Weights of a small mixture-of-experts language model, trained from scratch on English Wikipedia: a variant of SOAP for the experts.
Below are experts of layer 5 (counted from 0) of a mixture-of-experts language model. Rows are named router (the router's row for the expert), up (a neuron's input weights, with its number), down (a neuron's output weights, with its number) and show model dimensions 240-319. Each number is 200 + 20 x the weight over its row's rms, rounded and kept within 0 to 999.
Before each expert's rows: a language model's description of what the expert responds to. This comes from a sample of Wikipedia text that the model never trained on.

# expert 32
Description: Tokens in sports season articles and results tables: League, football, Career, summary under headings, squad, Premier, plus spaces between score cells.
router,207,193,189,187,199,191,160,188,179,198,207,164,167,179,198,224,202,220,196,221,211,183,199,180,208,205,218,203,215,237,211,198,214,215,181,187,219,240,246,194,194,191,203,194,230,273,204,190,190,201,191,177,196,196,181,219,222,196,197,188,204,211,238,203,174,228,208,187,193,180,229,237,182,184,222,223,168,196,204,230
up4,228,205,194,202,202,189,183,189,209,213,193,150,191,181,168,220,227,155,236,201,244,195,231,187,183,200,205,199,220,204,215,189,222,227,192,180,223,191,192,200,195,229,169,171,239,202,189,250,192,160,170,211,193,199,244,173,211,198,201,182,213,226,225,190,199,193,208,212,191,209,181,171,217,171,179,188,193,226,228,189
down4,182,166,215,240,165,187,225,207,161,155,190,218,176,231,166,212,222,168,187,188,203,191,217,226,190,214,207,185,207,250,205,207,181,213,176,224,155,215,223,224,172,200,215,204,200,233,192,212,244,192,206,232,223,196,202,218,195,176,188,220,171,212,228,226,213,223,201,213,178,187,233,185,192,195,210,199,199,196,211,210
up5,198,215,192,203,223,170,240,205,204,198,194,240,217,224,211,188,177,208,212,234,229,231,209,178,206,225,202,222,202,203,203,200,180,215,195,196,220,188,186,162,195,210,193,192,199,195,192,226,175,220,215,186,239,228,242,209,193,215,207,230,198,205,231,192,201,186,218,179,199,185,200,191,240,217,202,186,203,186,196,212
down5,170,178,152,211,189,194,215,169,193,203,226,199,207,241,201,243,221,190,199,232,208,202,230,191,194,210,162,172,183,176,220,204,249,204,181,176,225,179,213,216,189,200,189,182,198,184,220,185,220,197,225,232,220,227,225,215,184,185,183,168,177,208,176,226,204,190,203,207,217,185,216,173,225,201,209,224,202,198,196,201
up6,205,180,161,211,180,199,190,165,227,198,229,207,190,169,225,198,211,196,193,213,198,202,205,191,191,189,231,214,245,209,173,189,168,219,181,222,205,220,203,209,189,228,195,182,195,200,150,219,219,254,173,191,200,195,213,202,210,231,206,159,185,191,217,200,200,200,224,199,182,206,186,189,218,167,177,215,217,186,195,187
down6,242,186,209,186,162,204,192,198,191,202,189,202,224,224,247,199,190,207,182,200,190,183,201,217,208,192,244,192,209,198,192,195,226,222,181,219,188,211,195,202,201,169,219,182,207,181,221,174,209,197,187,207,219,179,197,208,176,165,208,218,182,172,207,173,197,211,221,194,209,184,198,190,197,196,195,153,184,194,208,159
up7,227,201,213,187,191,168,154,220,177,210,214,227,204,213,210,213,178,222,190,217,217,177,196,221,204,188,218,215,248,213,229,202,220,230,194,224,222,211,186,211,215,217,199,252,184,192,188,232,212,212,194,223,172,196,234,184,203,204,214,192,194,171,205,204,179,244,203,216,184,191,201,185,212,200,192,202,219,230,194,233
down7,185,200,178,248,186,187,248,199,200,210,191,194,202,222,172,207,218,200,183,179,180,218,194,223,203,196,200,203,174,189,198,180,196,195,227,200,194,200,203,193,186,212,185,192,214,211,201,191,174,210,227,181,191,216,179,220,264,198,248,222,225,198,181,228,180,203,179,235,216,200,197,221,200,178,165,196,169,187,189,177
up8,235,186,178,158,200,181,201,181,204,212,161,217,167,209,199,188,205,234,217,208,237,213,209,177,190,191,190,214,237,217,218,201,231,250,193,192,202,183,205,228,192,197,171,200,209,193,164,188,209,234,195,199,224,186,200,225,213,223,196,185,190,188,182,217,181,217,214,178,199,168,233,202,179,177,168,213,208,198,178,180
down8,186,240,241,208,219,185,201,207,189,213,188,189,203,183,207,190,209,203,189,159,187,232,216,220,189,181,230,168,223,177,200,210,234,223,175,166,242,186,193,174,218,198,201,207,220,182,211,184,173,180,203,198,203,190,197,191,250,192,189,181,194,210,204,223,162,195,190,181,208,164,198,189,199,204,219,207,246,184,214,206
up9,203,244,219,224,219,185,211,219,216,197,187,206,180,212,195,184,167,179,177,193,212,206,216,195,171,212,188,177,171,214,206,192,218,182,208,187,207,216,202,237,200,214,187,208,201,207,213,196,230,213,190,192,216,179,137,193,215,190,189,194,222,234,230,175,211,235,174,224,218,192,186,189,175,176,165,211,220,194,194,216
down9,230,232,203,219,166,195,227,211,166,200,211,180,228,192,208,219,160,208,162,242,224,194,206,194,203,218,208,202,137,189,173,214,184,190,179,227,181,209,180,183,204,166,205,220,196,195,171,183,186,182,219,258,190,219,205,176,168,202,215,182,210,202,203,220,215,217,202,186,179,182,207,171,201,213,231,230,198,203,213,222

# expert 25
Description: Nationality and language adjectives and their endings in chart tables and infoboxes, e.g. American, German, ish in Swedish, Country.
router,200,190,198,192,191,180,202,192,203,216,217,205,167,176,184,198,217,215,183,225,239,230,212,175,211,234,212,213,204,205,223,163,220,219,167,191,208,192,239,190,166,204,203,204,221,232,216,191,195,177,196,195,204,202,160,200,206,180,212,192,232,217,205,182,140,200,223,158,196,191,241,214,186,177,206,232,188,195,215,221
up4,227,196,213,251,180,207,217,232,183,195,236,215,203,173,207,206,238,211,179,208,189,193,214,225,179,217,166,225,226,182,182,181,163,199,200,202,196,189,197,200,191,195,196,231,207,215,198,175,218,221,184,214,203,192,197,155,181,239,229,164,207,181,211,178,207,179,201,167,185,149,198,176,152,165,194,219,222,219,200,195
down4,242,208,196,219,170,216,198,231,193,175,185,211,203,233,177,183,169,222,198,212,207,217,256,209,191,178,189,186,192,219,224,204,203,211,192,174,196,188,204,202,184,216,210,186,215,159,202,200,205,201,210,239,194,208,175,218,178,206,206,197,188,219,205,242,159,191,208,176,170,193,199,165,211,202,194,192,217,200,182,200
up5,199,206,185,167,210,190,153,184,251,203,213,201,168,203,213,208,200,230,208,208,223,203,230,181,206,190,225,184,190,176,185,197,214,183,163,185,201,168,202,188,176,172,222,172,200,192,228,188,209,213,202,194,155,194,204,196,197,171,204,198,184,190,246,191,213,203,165,167,203,191,224,217,186,238,214,203,192,189,229,210
down5,190,175,179,168,190,218,190,203,206,172,215,193,193,195,206,201,215,180,198,241,223,212,194,191,172,178,173,203,205,216,246,203,172,210,215,163,240,205,196,189,226,204,236,213,206,193,234,196,213,215,232,183,209,178,229,161,226,210,175,189,195,189,220,220,202,210,218,216,194,219,218,200,180,219,194,193,182,202,185,226
up6,225,188,171,203,206,202,160,212,224,179,197,215,193,227,179,191,187,202,164,200,179,151,238,204,222,180,205,197,194,161,215,154,208,197,196,206,197,204,224,201,187,194,188,176,196,199,191,212,173,177,193,174,192,181,211,213,199,203,236,213,168,164,220,189,192,173,196,173,209,196,178,230,184,234,174,211,146,179,204,212
down6,211,205,197,176,200,177,185,222,211,175,206,185,187,198,221,188,223,184,167,196,197,215,212,207,192,206,215,215,187,192,200,209,217,159,218,227,212,168,197,226,203,183,233,209,193,187,195,194,199,206,158,198,170,168,214,201,195,170,206,210,233,226,198,227,215,173,226,176,218,200,186,197,194,187,164,178,199,233,244,172
up7,199,210,227,234,194,228,217,194,226,229,218,181,201,185,185,201,228,175,201,211,198,176,180,243,185,174,219,197,195,196,233,241,147,231,192,208,176,203,194,180,166,207,193,179,189,207,202,211,172,206,176,188,227,182,202,191,178,159,227,172,217,195,174,180,184,190,216,195,215,176,166,200,199,183,184,178,193,194,189,197
down7,218,169,195,208,206,179,172,161,186,226,181,200,236,197,208,235,251,207,177,203,222,218,212,179,203,198,192,216,171,174,204,201,209,208,205,180,183,194,192,215,204,207,225,193,227,189,172,207,201,197,187,192,181,204,219,233,194,173,194,223,220,223,166,208,182,195,215,208,205,199,207,226,189,188,177,188,219,207,211,209
up8,212,158,164,209,190,193,180,217,161,211,227,207,222,174,202,210,182,232,167,212,156,224,204,213,195,196,153,210,225,212,204,174,198,248,206,242,203,220,218,178,189,171,190,193,236,208,188,161,202,154,179,211,199,221,209,203,180,233,178,202,204,199,221,179,206,214,223,204,210,237,229,201,223,222,233,202,193,187,196,193
down8,217,215,206,250,203,192,180,230,185,167,193,165,195,198,198,185,197,202,217,205,197,196,189,183,231,194,176,191,187,203,182,198,216,226,193,191,231,222,199,191,179,207,168,211,179,243,177,231,215,246,208,186,205,193,218,192,220,193,178,194,193,181,203,184,191,221,207,226,177,205,185,179,189,177,225,203,236,186,166,207
up9,178,223,184,168,190,215,207,158,191,215,218,218,200,191,189,215,191,269,220,210,213,190,196,200,217,188,203,202,201,170,200,202,222,202,208,203,175,222,159,186,160,207,189,205,213,214,178,207,236,190,195,221,199,229,188,211,176,234,215,203,247,209,222,202,203,215,207,199,199,204,209,207,229,201,206,195,174,169,213,225
down9,181,235,177,235,201,179,183,231,179,268,191,182,191,189,200,188,175,175,180,213,174,228,211,213,195,193,190,202,212,187,197,194,260,173,195,192,214,198,203,194,226,198,206,201,174,214,182,185,203,216,191,229,235,193,191,174,195,205,190,219,177,200,209,212,213,179,211,240,181,209,223,202,182,221,173,151,225,215,192,196

# expert 8
Description: Prepositions linking a work or item to its maker or members, especially by, of, including, plus office titles like president, coach, secretary.
router,223,190,188,195,181,163,186,171,201,220,222,199,180,174,191,227,199,213,192,226,218,182,225,163,206,216,219,211,217,224,223,162,195,226,204,198,198,217,236,199,179,225,222,212,219,233,192,195,174,213,176,177,194,186,165,195,210,203,198,204,230,229,232,210,175,208,204,175,182,185,242,216,166,180,165,216,172,191,221,208
up0,220,221,187,191,204,188,196,188,171,210,210,184,185,184,202,242,204,183,219,186,193,195,190,168,211,188,218,227,215,233,195,202,203,239,197,219,224,217,194,185,197,211,187,212,195,213,198,210,184,193,197,211,213,198,233,240,190,209,178,160,187,188,165,232,188,181,217,163,235,196,189,198,218,184,200,239,242,183,207,201
down0,175,233,162,211,188,214,190,240,227,182,211,203,203,181,226,205,172,231,222,203,171,187,179,207,193,220,205,226,198,205,198,198,231,203,206,199,187,185,243,221,192,198,212,178,214,187,186,196,205,217,218,208,206,233,216,214,163,209,231,151,179,222,183,190,212,214,179,201,217,197,190,219,198,157,217,187,212,183,235,195
up1,170,223,196,170,188,199,188,179,178,167,195,236,212,213,189,213,225,209,220,203,200,220,210,173,193,175,206,203,191,216,230,199,197,219,178,192,187,202,242,212,211,200,217,205,145,229,215,252,199,215,186,186,205,190,198,189,172,228,213,187,209,179,204,200,193,210,187,194,209,199,200,218,200,226,203,230,199,190,178,194
down1,185,234,200,192,207,184,214,205,212,241,230,225,211,209,206,211,202,199,189,213,164,195,220,174,156,227,208,166,202,154,194,200,240,205,194,206,208,204,181,194,212,187,201,183,172,183,218,204,223,176,230,203,182,204,197,202,247,179,198,231,212,216,199,199,213,162,176,226,173,193,213,209,192,187,191,205,232,182,213,175
up2,228,216,213,221,210,206,230,198,196,208,190,213,234,179,196,200,218,236,179,213,200,163,205,203,211,219,184,217,150,253,237,198,154,228,211,209,192,207,209,206,222,232,201,218,176,233,196,194,201,201,177,227,168,258,209,202,196,200,165,202,210,189,199,220,211,181,192,193,202,198,211,211,205,241,184,196,197,210,197,198
down2,206,197,170,237,197,191,235,222,211,189,183,175,258,218,227,211,203,208,213,213,165,187,186,186,185,229,189,183,201,207,187,183,198,182,232,216,178,199,235,242,194,214,208,205,221,180,205,204,192,205,222,206,227,211,216,217,208,183,219,205,213,166,222,226,220,201,186,212,169,158,171,193,199,211,195,213,179,192,156,176
up3,200,216,182,200,192,190,157,207,200,193,216,193,244,200,191,184,247,184,216,211,181,198,188,188,204,226,208,200,182,201,201,178,162,227,184,198,185,190,172,166,205,181,237,172,209,205,195,181,237,193,214,215,226,168,158,202,184,202,214,202,234,185,194,189,204,184,175,206,211,163,219,208,209,215,177,218,203,176,182,200
down3,159,192,189,247,238,231,217,200,236,226,186,188,208,203,198,192,153,182,200,176,219,182,174,218,196,225,209,228,223,201,190,217,189,216,162,181,190,189,218,200,231,221,193,179,195,195,182,201,239,187,180,162,214,176,236,155,207,175,209,212,190,221,202,172,185,214,213,170,216,250,226,198,224,224,194,185,229,183,168,189
up4,201,199,209,218,208,220,202,161,173,197,217,188,198,187,195,215,208,194,199,224,190,169,186,188,246,256,157,222,166,221,222,181,174,201,182,220,223,192,176,193,191,207,186,209,180,212,150,209,176,154,195,194,161,200,180,191,222,175,208,178,185,161,227,165,227,194,180,209,210,209,214,199,181,167,213,215,202,215,236,199
down4,176,191,214,214,214,231,190,187,213,235,192,225,224,213,209,175,207,187,187,187,196,196,151,228,175,200,159,202,221,168,187,196,208,204,209,201,237,184,203,223,187,185,196,216,188,205,212,194,210,185,196,225,185,216,207,182,206,177,229,213,214,232,199,191,237,195,186,202,173,207,230,213,193,189,184,221,201,200,200,183
up5,198,208,204,201,205,176,195,234,171,203,241,178,215,144,221,203,197,193,204,191,204,198,221,178,211,237,183,195,182,220,180,198,168,208,174,200,208,233,188,204,228,186,228,211,233,222,207,189,235,229,170,164,194,174,233,190,200,195,228,202,171,233,206,183,187,201,181,182,167,210,221,192,194,216,170,192,215,188,220,199
down5,182,175,170,191,193,197,233,206,190,202,195,198,203,223,228,190,184,189,191,194,195,206,216,156,244,216,188,179,181,197,202,187,209,197,205,197,212,184,214,179,170,179,217,220,189,175,224,217,220,198,189,209,196,201,162,186,238,205,200,185,199,190,238,219,184,204,198,234,235,232,192,212,197,207,217,183,198,212,226,245